{"num_hidden_layers": 8, "hidden_size": 128, "n_experts": 192, "experts_per_token": 8, "d_expert": 32, "d_shared_expert": 0, "hidden_act": "reglu", "moe_layers": [1, 2, 3, 4, 5, 6, 7], "router_score": "sigmoid", "normalize_top_k": true, "routed_scale": 1.0, "balance_loss": 0.000755, "balance_bias": true, "n_groups": 8, "groups_per_token": 2, "init_std_router": 0.0131, "lr_router": 0.000346, "vocab_size": 2048, "norm": "rmsnorm", "norm_eps": 1e-06, "tie_word_embeddings": false, "optimizer": "soap_variant", "learning_rate": 0.0101, "beta1": 0.95, "beta2": 0.98, "batch_tokens": 131072, "max_seq_len": 256, "train_tokens": 710000000, "max_steps": 5417, "dataset": "wikipedia_en"}
Below are experts of layer 5 (counted from 0) of a mixture-of-experts language model. Rows are named gate (a neuron's input weights, with its number), up (a neuron's input weights, with its number), down (a neuron's output weights, with its number) and show model dimensions 0-127. Each number is 500 + 40 x the weight over its row's rms, rounded and kept within 0 to 999. Numbers have three digits each.
Before each expert's rows: a language model's description of what the expert responds to. This comes from a sample of Wikipedia text that the model never trained on.

# expert 59
It responds to: Inner syllables, verb endings. Middle syllables of names and words (St-adi-um, ti, enti, ati) and verb endings ed, ing before objects.
gate1:523460550517437556510498432487505478547450479461527460467493513560456535483449538529459517560535549509571514582467483491452489519455472601524527582483571516502534567496450512552491474444592385439501441522476519494457529461519417536463479488543446520578482468516460471504495524524497505520421508506477542559496487461463569522453488518491479456524496531477462462493487477462551478492520
up1:397581435486568479481497534457454509477539502474504485492507487485548482474578494497475563430483506517510466471516462508554495544500513439492524394520473480434520445499483527534519489567457473500527467529531481522536414528533450452512447565502504487430439510503524449512485620506491429465521509540456465395508477510435544496499552524444469496522478425465502504511468507563505512459476
down1:467477549525526529464504456470450471541462443467464529510457578486505593460565536388558441502488464522500516534518470474508521548532503515446548430481464552521540426500536504451475442507500586415547464516545467566471546497505542476427453543502487492446495555507557525479541527505523482545523516493537463453488531471478588550544442534452499551447515484530485508458495514471548518536464

# expert 53
It responds to: Word-initial Latin stems. Opening stems of Latinate words, especially comm, com, def, exp, cour, coun, and the it of Committee.
gate1:515551479495549516508437502401515543536479503537515504525501556551507542437487543435501450557533490559527490498553504393515537539462470479431485461464551507566543518531473511462417555478550482501519514497467492487499482511435463486447494445485459519486488490525551510555502493498482525436464503590498563454516486471411475469472585494424457494526550494429515436498453534428557495512547
up1:514421524466547486478559530433557529556492497448568562472480492418514477560577491511505526460494465498466481445522562537518479461491447486519447433537568479512544526511511509407511481515536415521479499539495409503463504526480458588553435493481467425455485496457419434555544496592492495503468516455439492500507502479483512533528491480539548496516567504471497510496458527466496510437525
down1:530466575544485512504510434456556469582469447415568557532517570503499520473562538551512498518440460466464542508456464494416514501543485398533545472448500558513447501534471517497489483546544522482475544525487471526397495474448488447472466465558520533521498605567406478522449551518536522478510517527476478397472494489504522479494482497505520488481530547522502506508546468482491488526549

# expert 27
It responds to: Markup closers and separators. Structural punctuation closing lines or headings, such as table pipes, |---|, ==, ===, closing parentheses, degree signs.
gate1:600519524482530506486446508617486515497437476479517490521585487521443514491489523528496522548550555478476499531452541488447480440418432545539488514509541499436479504444545497499455426431425483497516489460539420500461497511521461536500510435479461521499496451482511531526475487477447472507426470559485458578438449513499478439524500512486464506509481457506552518543532530431615477523502
up1:468507536522453475485469472526465486482511545530454498521562501458485500538518568457485497515517516463498427525436561472460549536516498576489474523538562524479450514529533504491462542534492439483507415584583496484452449577544497565515451548482487487450514430464464474522562542570504395517443477491447483541542537371537479531519491484569504542484450478450503519515513482506511487506446
down1:519444507496419583462505463469451464537532449472498578504516475449508481508549575496461467521552433475477484494540477496495476525483521458465449477544499538553522476567493537440460501569615517396549446535520528481449505524571534440457496523505471490479508498503485480510457561499484470555496485532530483389598548564452535468456467497468484564539472513548512513503501516509486518520532

# expert 56
It responds to: Abbreviation and number fragments. Pieces inside acronyms, coordinates, years and decimals, such as GroupLens, NPRA, SPLK, 202-4, 242.35, and plural s.
gate0:488465501486508477528507514437542521464499486492533449521532480485493555481495438443555507485477452511493457489547480467552508549503524508500508540546450534535573591561491448437591504473513508499585518556485448490525513543584468552522476506473531409515540464530543453586508494487494494514513523496438550501398515543483447488538528450501543461546522446445543558541435488549523432428478
up0:498491530476560480525590529398529502491509490494502552451507535470491531546451448464483544453467450564513550478439480432501510516500498566557459550489549505441586506491488527453532527514477446564567506520512470534473442466459468515540536512507453470494510503503535517479556626494554522545497541524502454485491542469426471478553473527490525405541556486499470533546448504456489567562515
down0:500552466491459474413473489543493459499476472440517550463422503517496484525479446497501451450525483597522517476430502473523461530428478531458477495532518513509487432514475466435548497481530513502487447515531513513471433499476472547462471441496521484496449455517479521506503557475513506470478485382467555446509532488456461525470484539492595557484571431503447533469463466518572441510369

# expert 6
It responds to: Inner pieces of long words. Middle syllable pieces of longer words, often Greek or Latin roots, such as speed|om|eter, Cour|th|ouse, Ac|adem|y, te|chn|ology.
gate0:467488543505494469476532497389498534499437528512495441455568481546548516478500499504505530532524538537531550511462480415494502554455445505541556460488516503529529523562427450438465498513470489462565523529521436445517553500525530554515499559410500520478464471543535429577536513501540450470485527429485532464435592529492421529495521477486539404470509482527504555495440491470533495512452
up0:556472546501497555494553503420535477418550452488527493514484541465426504494519518531486534498443505474500506457521454501506488519485562498454524611411513513577444510477561456483549518510502402607512465441580515567450512480539504522514493512547493474493558503519457589529551570501513500468532488487537462531571486507472538471422529489553512482522511453486510525493504561519486458454463
down0:447471445495475530462498515486467440554548388501487528500511503513474511539494538520505488463492509469447465560488492565477485529480481472482529602533498499570549493515571446425585515394476453539528531460510503502440432479501487486458435487573468591476493500492466470471501549530476500501508501483437495462533467475498587524489500494558508508481472448559471508470424450531491489408434

# expert 41
It responds to: Table pipes and stems. Closing table pipes and heading equals signs, and word stems cut before a suffix like dep, includ, rece, Democr.
gate0:534467465540582524514483508466517493571537477510505486557511504501538445494544514501414486505471538536499475448517534483443585465486460531501425526521518512464519509496553544490563420479601513485509475522475464487473552464485519438489469509523539510510570455547500437621489490439560466528499446527486530528489525476517395460494473471459456427542498431480572551457430500518508518518466
up0:482477534433554535519500517427512490512451485533524487470438470442416486492441484479488516464537527505509549462446490497572454437517497486542551521485457475473544535468541547475553478473485477477524542467578605471470448491456486457505518481517466465468470474498584536468474550426537443472522521525471422526474491484530551426425561553503556486559534495498442468464469444502585520540465
down0:499408446441539521481483517569458497498475488460494510460461517445462459491549478470600552522577474546464490493434536458438419468464470490522567528493515533484477452521512491414514506512491459545451484492483489442550393458540465479460447510492513481531500470496479543468545569492506503527476531542481514462470530498456525513533527478525460576564514413575453514499579504469572516482461

# expert 2
It responds to: Word-initial d pieces. Initial word pieces, especially d/D and capital letters like T, R, W, as in down, digits, driven, Driver, also table-cell fragments.
gate0:533518470442585508513547441471532448453395475521507482482479517521526526529544504416482492453503570499570545446521510542492465505473587509538473546490483526543538500508544457478478464431500539457540503524454451489501558501498522526490498494552505425524601439497535501516535520470478487528530456539473536488426568527449427455438479485539514407567502469505551484559524474513509432454497
up0:501488587437512487476492435425483493537470498536577532567505442497443537457402494484453434504495453542486510453447514517496521471545490482499527502492467543443564543517566513495481472510492515528485495433560562472475443483475586580441527481498434505517479497517522550493510587456493552477449461537497394548520499457500491512464475538501556475523582503484526527494459484482498514532410
down0:493478523453530464511492479552449436562484476455528509522517474525541494481479445440525498514481537466429524509545510476454434466487513429425450550565441532486527413496483492436599492436521485469555507445505516534490395529503489514504417465533397520541501445467452513493586503463542523582465493590473437465529541472462530495491505482501501551463532523499505494525453475512528502513504

# expert 63
It responds to: Foreign name suffix pieces. Endings within foreign place and personal names, such as Yugosl(av), Afghan(ist)an, accented letters like ó, í, ý.
gate1:465588457452507530474483529510464501513513463485499481475472410468520534440437497469411521552553532519583531471519501531493551464524516509464585484493493505460526564534464434465471533476547456522470392528465505427531458536472430519495560486487423566556547533515579492507488557538530502507487520479462492547523504522452509498453527482487464499472519553434477434483498533475552450488586
up1:497496535481489556516476501527500529506516474516501477516514519545555495571489573505526555539495471520493535460502485468486469593421471565561444447515506435501542451535542451453535507511426488446496514497460488479501443517453476490495423455452462489487411525514421446544522530447546551489450491513441530492500506400480507593507510495457521581558523528488509588484520471441414474478474
down1:468533503567431470528518521479464414534526539542494518525437474489586568511495557464566520606453456502503542485506487544578509554504479496443469493484574505514452431494561548523443446482537547431496501471550540500474484525473503439459496482500426490485442516465458564533492476478547466483462495575471524487447570522475545534501541477478508578545528504580546556500497538487518492492491

# expert 0
It responds to: Hyphens and mid-word pieces. Hyphens inside compounds and short word pieces mid-word, such as star-filled, pressure-cooking, tur|n|s, Ex|per|imental.
gate1:488538509483534594423475493508540474526477442470611399486556516574490491456435486512453497558563421567536531504529502473484556439515461520468532415499560509438487490502538499477459515505450477574471456495492463462517484435450520525515493508480480564521490524527515480471435465507498535445436504565499505526522466524490497539502556519550460497528478516426507501439495443429549479473540
up1:454485482451427499538518532463531472496488501524483533507510456508552488555495533509503525503505481508486516489469564505482444569552518512525510467463536483456583461494479494466522505529512479442501455510499439512494436519570470555567486511506464493445480516610499496507545512534456474450555498466494473445486553463510486636501537437492461450483461414428557615509431504579456529458513
down1:444494537559467501436459463423504424489518581484432570484494503505512530488459534520481463507451469498511492454512450474467482542595488448501460509548516552500457504480489542433477485552500494394474456438478536590498466506472480531470488470511430575478448532568510538536501432558509457512529499572455452490518499527477587512551492539506506581532506452455521451480448516480497536473527

# expert 20
It responds to: Determiners before nouns. Articles and determiners (the, a, The, their, its, each, some, this) at the start of noun phrases, often sentence-initial.
gate0:501472473547508519548578559470543552526464511530475456551551490527544512503518492406462470532522548456460507527528446500542581465544433490495462524541498453485492538472558476534466529433545486404458523564565463524450552478505434570517451556488431535481427458476519418508498466494446429499493539502512543495462584520507500473486504499484467500473515413479480504545534524549510512558477
up0:565481515454445493537600432413518522454485449568538534530512437522519524475460463482458518482544509461532545505518464491519526488515427501486479525500521525477525479478522528559522534450499445608495474488565491492492532447477442543470545499523419527476449472463463514440535547460499481497455490526534428446561551482467517494528441480539578436496510491541487424534471445497554513592485
down0:505426484551504473545472568562472507542488584409528494497463581530554537527479519497478510456489484536538531539481521509510488464495477558543441500521486510529552507548489481457528525480480437561503534488527496534548425507456375488513464498575484441515499441482463562468466483483419479541548494447482535490508477456481519474422519434434529533497503406529494483513488448425470435480494

# expert 50
It responds to: Month names and non-Latin bytes. Month names after on before a day number (December 5, July 17), plus byte pieces of Japanese, Arabic and other non-Latin scripts.
gate0:453504487476492482479529546452552499543440466490530441623476467507523506472540428468470466487425502540439524410450505545520565558454427512440561505503493503532530542516528502477521487510525464496590494537546472468499538513543553531498448499472458459445536512528504432528545489534500484484465470478525423470475551460506507462509491516460511457560526433508615510542553464548513549481555
up0:531449574515500478584529461467527466443502558458509497507449462472462537473481491446486473429438500496446562483466441523535516493533448432516512552508532522525532492520485538436501462514421461530488432507508566518432483420502529476498469503498492479471500433502509525497540540484479560537450436545523495457480516505428476453480556454535538517562537422582549451492453442472527495601497
down0:483540550493501488496493529514526464591493481417482482407413555455544509589438511539479550480526509533509506482493522472533410476497502442507509509517552547547490435517515529428564454515520518519550522416441485537496473538489509434505514501499570478503490582496448522436501514512527450511562491537451552465483467566433540480484540473549515559454516470486465472494517509466553500409543

# expert 8
It responds to: Ordinals and rankings. Ordinals and ranking words like first, second, third, 4th, and won or took, in sports standings, hierarchies and lists.
gate0:493471472461543513494562533481573543523446468445540474470516468548539528525612464471536431456496523527462492474497515502487531511434431495483524465521502513476499469540576558482563518483504475486584520521526484469512531529555486494486443537506522517471527450501511491578534490452456546507507472482482515480484507460553446481573619544465433514615536448462511533517443423482512547562476
up0:495458511443567432471571525443459455532515498494466512500504491469540556488425555506498470523472510513520474453476525490454528444474514562503502541532530491528490505526473433512470493536517461489527535473495543505435509480468503483514535523527497415558482515477489474473538605494578522455483529518467496518563503515450582498417461461555622506587480516608481421505418504467485499492530
down0:514573475497526517507501597495456447491454514443466496489514512466547548466453433529502439548510470550508436543492530503423445551483480513502543511509485524563541520544513511442517472501561532487511543428503454511529427510519475464502465463494508516459495543560459460436463511567512503578482385532464468510482498505528516571493488502478572455498460420513523544528482548435540394457504

# expert 10
It responds to: Mid-word consonant pieces. Word pieces inside personal names and words in lists and tables, such as Heising, Weilheim, Caitlin, Beerbaum, sixth.
gate1:446569499462527503550511480546443494567422407479541475521482484514498597434479484560506495568535570500503453526537453492501508513463518523463527456512502512431510539465508431499526493476477496465465470489529498487474477496501496506458505485551379498573515500542546534505503561534522500554467561505459605494471547516441438513449508542469427449426512512511520572469483474456548451523526
up1:477496500433583565488527572492571544479497509495517529462465556456550501574530489527472517465483480535571555464528568458561426542450435506481450448510484468469580494542547500433561525521473556492486446525490458506481500490461500504497463489533504533474450533474410455501490544582558488482471558517445456506501475513478532610479528535466486553516510489461524486453467413522493450491498
down1:481509469506499473497468547435552466594471537451543494512487450529531544523530573492475467490547479502524564446452486467430514519511489424478447486500518598523508483465516498444457549515539483479527519531513522479448566497446513502435536449508441452504457606508450467523505557514451432497475546574490488507472538481478517543482486496430567557457509518499573411563503520482537424506492

# expert 34
It responds to: Word-middle stem pieces. Pieces in the middle of words, mostly after a first syllable, as in unveiling, Westmoreland, Euphrates, Inner, countries.
gate1:531539518477604523560459490447511486488451435524503514473545440562539506465534552467514443554558455489533537574522505582521542506524515504514572422505494494530506545567413460522547521466489450471481541551478519541462486509547464467507461525498532554559524471525567528549558491532431497488424441534524530515463493473497486524443500477530512462520462486481492515468456537445605499515574
up1:534488525482529485542538535503483515506472482460515536509564541466484431526542499543517500487441514572452492454522480481363484524523434479447469512508496479487552457518522555493454487490515487491536476586551485462506530576436476537515466507512467446393451465498443548517530536528562452462525470437461403468572453472421510521535526483495572525510501521496473542491506403487507493461461
down1:447541486532462523532521549455474519460460479431564491496543542380524484496513486470585487508484517461501522474495462522421437506580479509448500504395571521510493457501544546439467444471546510474575486493554512460452496533449511485425473446542398506477505430597520482525511498514541449460493501494465508522497500516453558510520522457503536499498484466547530572480501467458471467505446

# expert 60
It responds to: Accented and non-English letters. Bytes of accented or non-Latin characters in foreign names, such as Rotkvić, Šajn, Ortuño, plus name pieces in tables.
gate0:507558441525562543487535531395502504556430429478483435483507550406539507533478478437459515505564468557493498574459464436493520571458490514500474532485487451511508487548532498499505494464444492466513523508559451467556449505482488536428471504485497560475517481607506447541555487501543461512534556506411513543481568468553470505548476486458468517568546427505511505506529478522462488494537
up0:493481510447528533486469532355463509498505440529528501522495534452442507494472484485452553478544502492503487486490414452504550535495400507500543530448485473542606479470454463566491498488448407532551502454578498489470408495507477584487505463494467494472573519567510476502516583517506475512495497546509529498527522473492490544458452422502532517506522480532524510442438462500534477560551
down0:491539465437548571494449534545575493554501505475455491544495542464462494498571509531497466456551468493463509539428499544520467413518483560492504493528541461491490474506519503488466484471543523512572523545582486498513447523474527507471469568479548486525556516509513572483468512507477471583449493504476529366439425533513568539527439421500529502420436501539459516456514477461512451506534

# expert 23
It responds to: Determiners before nouns. Articles and possessive determiners before a noun phrase, mostly the, a, The, also his, their, its, each.
gate1:458520530457595494476518537508570491519484504431531555517456495490522538466435499458526525582571473545508531482495475557508465462487403511458543509449469553534478493499525521486440557450523536488465471571527481571447491545452462479440513476540538538506442498540484507528499443540514527496458487548568512534493507583493457470490485457492541388564471529442543476449502465450572541480512
up1:495509500518544516543515547511468489474489535517529518480505522520477471488538517502500488471482522460462490487491507495404491483487579475514449476484572425440511465479487541394521447597510486518515543510556458434527411509572507537563453493517440495470470469528439518504490564446492516444489494446450484499493561490413498560459556559479495556429498451554486592457533489460450464485429
down1:488472477563470520501537397438496500482555477552528475451474503497539431528512524490448516508531556517453580545532496512450567461497520408476463444476508575528504528544509505517501420477464508472461436498414527507516475549454515490467494493517398438419540490523497511517497509537568508483570499523578470559504481531553563445507496467430553523530514478527528468456485516477416486515489

# expert 46
It responds to: Common prepositions. Prepositions after nouns or verbs, before a noun phrase, such as copies of, difficulty in, attack on, during, between.
gate1:448522490504530562475484489502403426507467556413540431473569456558498560445488491479507535477559472556490519559429540522526453455433447534469614517470529446459461473530495458502484560438491459519494426528476480492455496473433465461490470486493502504500472544487454496536496541416502500469434488575530554529471513495527522510516534543503551501493533477478492435477456504449529425507506
up1:486479506433508452538494484449566588529498436557468533536477477440562471545501506457465563550478560477522501417562481512476517552517493491521471435519521522516586465527503545485506520563531461460480462494530458529453466534601435476515493502490520486507498443570515469472529464643515458518518509444487505494526465500481484553549529473452418452503427492523487549488536539494523527531539
down1:536464460569375520484510568506472491517530503504528555518456497491469549511562579443487444475536457528539571499563545523531499481476487534486454491480537531544463497526481504528519480537545505496506510477509421515501470568449479458458494541535456519509513547452520454415437435553493454526543481562493473491497446553517539494473489470461577465395550462497566441502478554526436541510522

# expert 12
It responds to: Capitals opening cells. Capital letters or first pieces of words at the start of table cells, list items or sentences, such as RefSeq, Source, Synonyms.
gate0:449513483444512492554577588428568552592529487478511446501479485542509579463484488509499522487498440535515506466555491449482539507376494478488500609521475510503517489544586433470544498472528476499546514530566452513529511474427466527515497490535469489434521445496456500550488509522518534501499520470470550526503541493535443455514507530485457476563549446496575500509466440497497567569520
up0:531497539403510491485518494531468503459505503477544540468514467454590547400457534532480467477434522487505496521535449464532459440499459481592477510491535496560514510431549542460470521534491476527432565438512514517469460495475494450528588482524501475535473502495562492484604592449493469470451462475466452551496524448500508445451478481526522490436496470514429475443436514552461495546534
down0:437484515472481534443472526515488456515485509524545508441453531467533527599519503475421499513523491496460427492469416529575391468516471503526471493537456552467507456544475483466499514461518438554508480533540445533436540516535509400473430543533460551574459566451541514432481489508475526526540484491436485455538497494460537506502475448491476529501530470542487462541539459460572583486507

# expert 43
It responds to: Inner word stems. Middle pieces of longer words before endings like ed, es, ing, such as transp(os)es, ar(riv)es, compar(is)ons, Ari(z)ona.
gate1:484491519541547510520471452490425501407503465615516490478479488589468538519539514481522493550623497492510489562445477500537562435449503473518592479532551469515537497549512511561453557445534497476509479540449502468471464456544458555537492480490475527532521491436538485500509501547512547477478474528490471558521467455477501476445514494511404492434517516477496523456444506473582409512509
up1:484603518486432499494530533447450543461516485491517552563523520499521561495491522516500597444536512537516514475466526503497496536432458518434487430520430526499481523569488515513536557489545469527505438497510385505478503578518461534508426530467458561560472429542473449481518565516543419456455507521479457509498487471411567554542527498486479556496501460525468518523504514496436463489466
down1:485522491556457497495557545472491501500508511422532504557504509416525536449520556495479438522465566515482537502562393465450499578502471493507476531506477533540444423525532457469505538484540531453475464443531470482517520541491465485422502468476412553416461578499535518453428510465549430525484527513567495542434541475466535504514486465528519563512505441482458461548473564478528487463469

# expert 11
It responds to: Mid-word learned fragments. Inner pieces of technical or Greek-derived words such as olog, ograph, onom, adem, and names after New (New South Wales, York).
gate0:431475449506485503473515545433549509527487404559528465491574483417560493491479474472566575493485502601538470501504450495499476537513475497520547522487470499530508521461505432453536515518536532500530497471466400424459501527563458518465459563520511519506558535584457458553533501449476468479529487486469471501423547431502424511521586548539526486547522439496552526493498488540498461512505
up0:521509586494479471472509493415504476511528521508500502496432514508461498471450476417571531510519462453485534492549484497510543509481503494507453485457467531473553518494505538473520445522525393589545494489478495582407475470405476475512516506480512396505458524474515530499493564439483550502460433605434446510513523492479537505460500486539601529535503510451456494478416477490515510521450
down0:544502466508501486475532483548410434556531477398476520499382419484526534523466509476516407563560461494473519596501484529522436513474491515466528476504532539468573411509526481508516498436508454471525505473548494500436521493493487522502449479513543525525528436477479540496447433461466505559488512499498444438485460492503521557501502427544524597465448527513471465505475451507545493534471

# expert 40
It responds to: Table row pipes. Pipe characters opening rows of wiki tables, especially election results, plus common first names like John, William, David.
gate0:491529488499547500495540549416428493534426443481581438485568482460539528508509483467427563515512519552557528487498522475514448544479493522576487577462516479568453538492591426534537544470556486484508460472462459448493472466531484472438501482572521445478522494468502434584504489513474445503511552444451449538460579513502469502494533531471518488462549492464565519500513516518429501530472
up0:563473521513478490531495465466554452412545521448521462472466585483547541422502493500517536487513463512471505534429452559467507444448492502473522502522459505545470536542563467475524456410417518552498498450543508558419504485493522484552474557476484487580574502518496549492496527510519551516529509566519479463491517483499515434426499499451477478547565510515515511415412470456445540550456
down0:475558515516573493487494524496549518539517467471487594504467534443535540482471513490535415506547483525493425559532477471467497582528456525530499516517571493531529513540495525443495528439431557570512521495497455559430511493539484456422489478509557556509475460481469591560495493442489538502487474545459526391487536453535473621502487484467551491507532446557474518524488496461517542478495

# expert 36
It responds to: Coordinates and word middles. Degree, minute and second signs in coordinates, table bars, range dashes, and the i inside words such as exterior, skiing, crucifix.
gate0:462507423472638541438502563441594542556498477525550457531557470477582467511519492520457475522470427518522441438451537540494453519472440506494538523490511515571540506532514588515575476447551523473518450508490489519502501481528481543434534533508493483515518477560497464553509475448487490532502584470541515543487536466437482544475506523483513486549540472505567518509474523515523496582459
up0:532495472512561457528505477484519539520486434534490452558507502412453511469462482480490498482509488536505525453497406530502460495478496548560479464490522473502512494493585575465574522511493536509492517482489507513492549383519496527430486517525467436493619468519491486530576514506437488502499529614456483531559453464452476478492524469465507438572552517535519605479452450509514537525449
down0:517435534454512546428431511536484523511528499523469571469393483481463519542493529535472531497595474419471468449499507462548438565520502527522444527538453502523515511471541505447565455461531491495481508547528487472543477505462492509451531524516508494505590495534490534493596542507479512463471422503455557374534486576480512492483502465482516580480510499550470571525513446445525507484475

# expert 25
It responds to: Ends of first names. Final piece of a person's first name just before the surname, such as Char(les), Ralp(h), Patr(ick), Jonath(an), and common names like John, William.
gate0:435526446501542413556523560468501521469486472509545401501460437477490553474525506445508530444474521545507502525492531477524537525406499505474471562491457524491541482515458487564548508457557492515479465453416541505460525495528491443497543456526539453419537471530527437548516481494519487497465508507482509553458628441453451552551559529469487472510554458498574501513458519564532500461516
up0:493492481461557485558549519408529540469526513526577428481461454425456496424473505488489513455525494486511546510492460488538510493475487460506515542488508446495531494550424532580526524502495438557514424404507563539506502493518434457527538442504552478509501513497537465518576515484589497579496516522455498565513523467450509491519481549515535476533564436540503588465426520496553544498541
down0:494472441510466535470509451533506488482458478523456531464403472454540464463487549429505569513455475398504467519485527538495556504496529474472574456555504542550529410512564513460503524513473499510520522523576469534531446483436477557520495517567503585523510472535536513474544499493510474518479515539504528391540447461508494486480476470455508495572450522418430444442493524417458484479515

# expert 15
It responds to: Taxonomy and infobox fields. Line-start tokens in taxonomy or infobox lists (Genus, Language:), plus "the", "a", "several" opening a noun phrase in biographical or species articles.
gate0:490539457503566457446564523454611516505468491551487489589520538475465540499521500497466528451469525476562494468450556506497471501461468493470448523522538529501483499476479536450607408488514581512482510510553472484562508446506432516466517467478526512437509500561530490513510473532465490397498504491465496533492528489497472551471520527521419449462601460517512568555514472524422495494577
up0:610504538510651543498529525395591476486498469498548553562449551457512489442482507413493441490508517472524547497505523505532534461473480489464513554475523543543512498459536564456523475544473500598482549522531465573467473506498524532488518505498376481513497484541459507502544557487495512460473503458493441472487537529492551502490498473519469467527556451546524491450463537485510515511497
down0:450484477503573576477516477507552541534455500486504536470450525540466499535537526503488394516556465470492502583466490506509485469450499510443531528528515559448525479403559543472563506403502510471503599499527446504450470478505504449423400509548533550541478507536484531512438547506553508566536520497458548508434531499510500490475500465505453522425521514517451550492537442477540454493537